Below are experts of layer 2 (counted from 0) of a mixture-of-experts language model. Rows are named router (the router's row for the expert), up (a neuron's input weights, with its number) and show model dimensions 0-255. Each number is 128 + 24 x the weight over its row's rms, rounded and kept within 0 to 255.
Before each expert's rows: a language model's description of what the expert responds to. This comes from a sample of Wikipedia text that the model never trained on.

# expert 61
Description: Month names, dates
router [147 165 116 112 154 119  87 103  85 127  92 179 121 129 105 104 128 132 137 147 143 139 120  94 129 177 142 122 118  76 104 160 129 144 112  90 135 142 134 135 144 151 130 121 141 114 135 103 129 123 128  95 118 123 108 135 129 139 157 124 129 120 119 141 127 134 130 147  85 121 130 108 132  69 128 115 184 134 109 143 119 139  97 109 123  96  87 103 186 160  76 101 147 134 164 105 164 160 116 122  93  94 148 163 144 158 152 135  93 168 133 137 150 133 135 105 112 152 158 102 154 141 126 150 117 115 114 149 157 146 143  87 105 109 162 147 126 144  93 127 115 133 163 128 108 157 133 134 121 113 116 135 120 113 187 145 150 114 123 152 144 153 151 134 110 136 132 118 188 113 109 138 148 118 123 142 104 104 140 137 134 147 143 129 156 144 123 164 144 115 133 107 131 124  79  74  81 118 108 131 142 139  79 119 123 196 142 123  97 100 142 141 156 115 145 196 100 110 142 100  99 141  90 119  96 158  76 120 126 137  81 111 139 104 118 124  94 127 103 122 114 173 148 152 141 132 164 138 141 154 120  85 124 126 113  70]
up2 [152 115 132 148 139 115 123 123 114 146 117 113 172 167 142  99 112  94 120 155 133 119 114 148 166 158 151 111 128 139  70 123 119 140 130 132 125 117 116 126 127 126 180 141 140 131 185  93 161  83 120 103 148 116  93 142 119 128 116 129 126 148  91 151 158 121 135 130 137 151 109  91 120  72 147 101 126 165 160  63 143 148 129 129 120  90 126 139 153 138 128 174 142  99 115 130 154 121 110 132 139 117 145  88 126 123 123 120 119 157 151 165 134 153 133 149 119 140 133 161  95 113 135 159 159 123 121 161 112 108 109 105 119 117 204 157 119 161  98 149 136 175  80 143 112  93 132 123 120 104  95  81 138 137  97 144 118 181 190 124 101 139 129 170 118 143 143 151 145 100 129 169 111 111 118 138 113  90 131 144 105 113 152 159  81 131 132 137 113 124 133 119 144  80 131 106 137 101 120  91 119 163  94 116  91 103  94 132 110 115 128 129 158 135 119 135 125 123 116 143  95 112  91 129 156 129 113 146 108 149  89 126 113 130 130 155  93 169 133  66  88  90 127 128  88 154 175 150 119 114 111 100 114 133 137 154]

# expert 43
Description: Word-final fragments
router [149 159 111  89 160 109  90  91  81 124  91 188 127 132 119 108 126 133 130 141 133 142 116 108 125 188 141 113 116  75 108 170 123 128 111  88 141 145 131 134 150 142 138 127 151 113 153  89 129 121 128  96 124 133 117 136 131 130 149 121 133 121 128 140 123 134 131 137  87 119 117 110 123  86 123 111 166 136  95 134 132 154  91 105 112  92  98  95 165 156  84 101 153 131 147 114 167 157 116 136 101  97 146 171 137 157 156 135 110 177 135 142 152 136 133 106 116 150 152 106 166 144 135 152 124 104 115 140 155 146 150  87 105 103 186 141 119 147 102 125 116 126 159 122 111 156 133 136 119 110 106 139 141 129 181 154 158 120 120 158 145 158 148 129 106 140 134 126 189 122 100 138 149 114 119 140  97 100 146 132 144 129 143 118 152 135 114 167 143 116 125 112 126 135  70  89  93 118 125 135 151 130  87 126 127 177 136 122  96 101 142 139 164 115 143 191 109  99 154  91 100 142  89 131  98 160  89 121 136 136  88 108 139  93 125 124  89 126  98 133 116 174 149 150 149 119 183 140 132 153 139  82 140 117 111  85]
up2 [138  83 126 197 129 136  86 121 113 165 140 112  89 106 119  97 107 126 124  91  88 109 121 132 155 150 115 135  80 150 112 130  87  79 127 106 127 184 133 110 137 146 132 101 127 150 118 111 120 131 138 157 164  95 111 126 124 135 135 124 152 127 148 145 158 137 126 166 129 108 125 122 132 119 141 124 109 146 180 159  98 142 122 100 131  82 112 141  75 116 134 108 161  89 115 137  64  93 130  88  98 110 120 124 115 133 107 119  86 144 156 152 117 132 110 153 102 182 121 139 155 158 113 133 135 105 142 150 127 112 121 104 145 154 137 142 124 163  87 136 154 128 177  57 128 104 143 129 114 136 159  84  98 142 123 104 124 174 117 124 112 130 136 158 141 136 116 142 137 159 120 167 121 151 117 120 153  94 163 124 113 124 154 120 118 125 103 129 140 113 148 144 122 172  76 111 143 128 114  85 132 101 112  91 108 163 124 146 121 109 151  82 107 129 164 183 161 125 113 174 168 116 142 145 123  98 138 125 161 149 149  91 124 125 118 153  88 134 137 165 112 138 122 166 120 133 125 151 114 165 126 113 123 108  92 113]

# expert 60
Description: Election result tables
router [151 122 106 116 189 126 140 131  87 129  51 137 121 142 120 106 109 110  88 122 109 124  96 143 128 132 148 112 109  46 125 120  62 118 153  81 110 158 140 114 190 112  93 128 122 128 123 158 142 129 164 128 120 127 126 100  90 131 138 132 124 104  86 148 125 148 141 146 106 106  92 107 134 129 106 104 152 139 131 126 141 110 175 124 124 128 154 125 121 190  93 129 118 130 103 134 174 166 135 115 138 122 121 152 105 135 167 130 150 151 137 118 123  89 129 117 131 144 128 173 161 190 128 147 103 132  98 131 124 116 118 122 131 150 141 150 114 125 137 116 100 138 163 150 141 160 105 111  98  83 111 122 150 153 113 133 193 109  63 154 152 129 128 118 145 122 147  93 138 106  92 161 126 128 148 154 112 124 138 137 152 131 139 124 149 131  92 138 155 139 165 125 138 130 142 168  93  75 128 158 157 131 114 139 110 165 128 126 114 142  86 123 142 131  96 160 151 118 129 146  98 146 112 141 124 152 143 116 150 139 122 118 161 107  76 148 104 150 148 121 132 122 149 134 132 134 102 115 141 142 130  47 133  96 155 125]
up1 [ 83  89 132 167 150 138 163 149 169 144 134 119  84 139 119 103 112 117 121 129 134 116 152 128 133 134 149 134 126  70 176 132 103 143 154 102 108 149 133 144 151 121 135  94 144 124 109 115 135 139 172 160 136 119 136 148 114 135 153 152 147 106 109 133  87 135 144 133 103 108 153 143 129 150 109 109 114 132 146 144 158 115 123 146 100  61 134 135 113 132 103  93 115 140 100 115 114 107 166 102 124  78 130 104 161 142 130 134 107 128  99 160 144 146 149  80 109  78 114 162 145 144 100 125 148 118 124 106  95 147 161 119 132 140 130 145 147 132 136  72  86  89 139 104  90 150 116 123  89 118 133 108 156 139 134 108 185 104 161 176 111 112 142 110 123 176  71  82 143 164 118 151 122 121 114 134 132 127 133  95 139 123 118 197 132 196  96 115 120 136 152 132 118 151 157 131 116  94 104 114  93 141 137 163 120 122 118 128 121 123  79 146 159 111 137 125 146 147 137  64 119 108  80 162 151 128 130 125 149 120 132 141 168 129 108 125 138 170 124 106 119 112 146 176  90 117 106 117 159 132 113 155 153 126 147 119]

# expert 1
Description: Names and conjunctions
router [135 154 121  99 150 114  94  92  93 127  93 181 122 130 109 107 143 144 136 147 147 138 104 108 129 181 139 112 114  69 104 162 117 143  98  84 136 145 137 131 143 146 146 129 137 111 149 100 124 121 127  97 124 126 113 134 127 142 150 133 133 120 117 142 129 131 125 138  96 116 124 108 128  63 131 115 176 127 110 135 126 137  87 108 133  94  95 102 175 162  77 103 162 128 161 110 161 158 116 133 101 102 134 160 148 158 158 145  87 177 131 140 154 138 131 107 115 156 152 100 159 138 146 152 125 111 106 147 158 139 143  88 105 101 180 137 127 153  90 131 126 139 160 126 124 147 137 138 114 105 107 132 135 119 182 153 160 120 119 151 136 152 150 126 108 132 136 101 193 125  99 130 149 122 130 147 103  94 141 131 134 139 142 124 149 145 119 168 136 123 119 108 129 133  65  80  85 118 114 126 144 143  79 116 122 180 139 123 100 108 145 143 142 113 140 193 108 106 154 116  94 138  92 117  86 165  84 113 140 135 100 104 147 106 129 125  97 121  98 126 116 176 140 140 133 136 174 144 139 152 128  91 130 114 114  78]
up1 [146 116  88 132 132 144 128 106  90 123 112  83 102 148 121 142 108 152 132  88 140  78 122 125 135 145 136  51 151  84 140 113 117 139 126 152 126  94 110 132 119  48 112  75 124 110  91 136 115  90 168  89 130 111 119 141 144 117 125 128 156  89 132 119 141 157 124 138 106 146  98 168 147 130 149 133 137 134 126 148 137 103 139 123 145 108 132 101 158 136  93  74 123 143 175 152 129 114 126 154 137 122  95 137 120 105 149 135 147 143 167 110 157 109 125 141 123 150 100 114 146 122 154 174 177 106 124 109 137 132 121 130 100 151  73 172 111 147 153 155 109 154 211 161 177 101 137 131 101 149 113 113 108 160 166 115 134 119 116 146 109 141 144 149 111 111 129 101 120 145 104 147 158  98 106 143 111 115 167 135 103 180 108 179 134 157 110 118 120 116 138 114 118 122 140 153 111 141 144 158 118 119 161 103 140 113 172 145  88 145 156 165 150 108 131 128 159  84 117 120 146 100 152 124 105 134 151 111 132 135 136 129 138 140 129 168 129 123 139 128  79 118 100 147 145 164 104 118 117 109 153 107 146 150 159 138]

# expert 51
Description: Slash separators
router [162 152 110 109 114  86  80 127 100 144 110 168 115 132 134 152 102 149 130 159 137 133 128  83 107 153 131 119 110  75 117 135 107 124  82  65 146 120 145  93 175 161  99  98 141 122 140 101 121 137 128 103 122 126 119 116 103 162 144 137 147 136  65 116 159 124 111 135 113 120 121 129 156 110 127  97 190 136 146 164 146 137  98 142 143 137 139 110 177 128 116 122 176 119  97 139 133 139 118 138 110  87 148 156 171 165 126 125  85 145 125 149 153 163 151 106 133 128 137 101 131 142 158 123  97 110 124 163 148 160 151  88 132 127 143 156 114 142  83 119 104 107 165 135 126 150 135 166 120 141 118 120 127 146 154 135 143 108 136 132 147 122 148 139 126 103 156 116 182 113  82 152 149 134 130 162 122 105 152  90 114 141 134 118 146 108 116 144 125 137 145 111 144 146 103 103 115 118  97 114 118 139  99 140  66 199 144 113  75 102  95 133 150 112 133 145 131  98 149  88 122 142 141 132 105 141 129 147 119 155 107  80 136 127 145 139 110 116 102 130 121 143 127 111 111 129 183 124 174 140 149  71 145 103  98  76]
up3 [142 139 118  92 151 135 156 107 158 109 105 131 141 153  98  88 105 136 156 148 150 136 119 141 113 116 138 135  83 102 131 116  87  99 140  97 122 144 111 113 162 137 120 106 113 143 121 164 132 139 145 140 139 163 101  87 136 123 182 127 142 150 112 196  87 127 167 122 126 114 123  77 122 124 135 128 137 105 115 113 160 131 173 106 109  96 136  76 127 149 122 110 194 152 119 152 111 124 167 135 120 104 115 107 114 120 120 135 129 147 133 131 132 136 148 133 182 112 139 133 131 142 127 136 168 107 119 136 138 131  89  77 133  94 145 149  83 110 105 102 118 143 152 115 110 177 124 168 112 129 139 125 128 116 142 114 118  94 155 146 136 129 102  83 143 109 126  89 121 105 145 156 138 161 119 158 128 116 126 153 157 124 102 121 126  99 125 127 173 120 156 118 116 126 193 137 152  78 133 147 138 119 153 159  81  82 134 128  97  98 135  94  97 121 153 129 155 122 146  75 154  93 143 101 111 131 154 144 159 128 147 141 130 136  64 124  98 152 118 150 135 108 174 106 142 136  85  85 117 159  93 146 111 123 186 120]

# expert 14
Description: Media and title nouns
router [131 163 117  93 155 112  79 111  92 119  95 174 120 133 106  99 117 123 133 151 145 146 116 105 123 178 138 112 117  77 119 162 111 138  93  90 128 140 141 132 137 144 122 123 133 115 147 102 135 130 126 104 124 129 112 141 113 144 154 127 127 108 119 140 132 134 123 152  94 112 125 104 130  81 136 131 170 132 112 141 129 137 106 116 139 105 100 106 175 158  78 109 149 121 167 105 164 158 120 133 100 106 151 160 150 160 148 143  96 179 133 143 147 135 142 106 110 147 158  94 166 154 130 160 121 109 113 135 156 147 142  83 116 110 170 135 124 163  99 119 104 126 159 121 140 137 142 140 105 109 109 120 130 134 169 144 149 124 128 155 157 152 146 143 110 129 143 123 191 111 107 137 146 123 121 141 103 100 145 134 139 150 148 119 142 151 111 181 149 113 135 108 138 124  68  82  86 118 117 132 149 143  85 108 113 185 143 120  94 103 149 148 151 105 141 189  91 111 140  98 104 144  94 111  86 170  87 113 129 143  65 120 143 107 121 124  94 117 102 126 117 178 146 143 142 121 178 146 142 159 122  97 131 127  98  81]
up2 [110 135 135 126 135 116 155  99 122 154  72 121 158 153 129 133 134 162 120 174 113 157 122 143 119 149 157 108 119 126 139 127 130 139 130 128 136  96 161 107 105 107 109 108 142 107  66 134 148  94 176 145 159 104 111 149 120  94 152 142 126  94  97 159 129 123 101 146 103 163 159 162 148 135 127  89 125 172 158 128 210 133 136 170 119 133 119 164 142 102  76 160 121 104 151 130 108 138  81 145 117 166 163 123 145 126 122 140 157 154 146 157 114 147 123 147 141 103 130 117 140 130 139 141  98 121 120 128 130 123 142  99 143 164 136 144 119 123 101 168  98 135 120 113 120 101 151 106 148  82 166 120 102 195 143 130 136 119 163 164 125 122 110 118 123 170 141 133 138 110  72 148  89 104 111 122  89 111 160 139 115 145 100 112  99 142 131 111 177 105 111  96 147 144 105 141 104 100 111 129 121 141 116 115 108 156 125 151 109 142 142 153 154 162 140 113 121 148 112 136  77 109 122 115 100  94 122  93 134 193 159  95 160 170 125 134 126 119 128 103  58 134  82 132 149 138 148 103 140 139 150 140 126 143 136 119]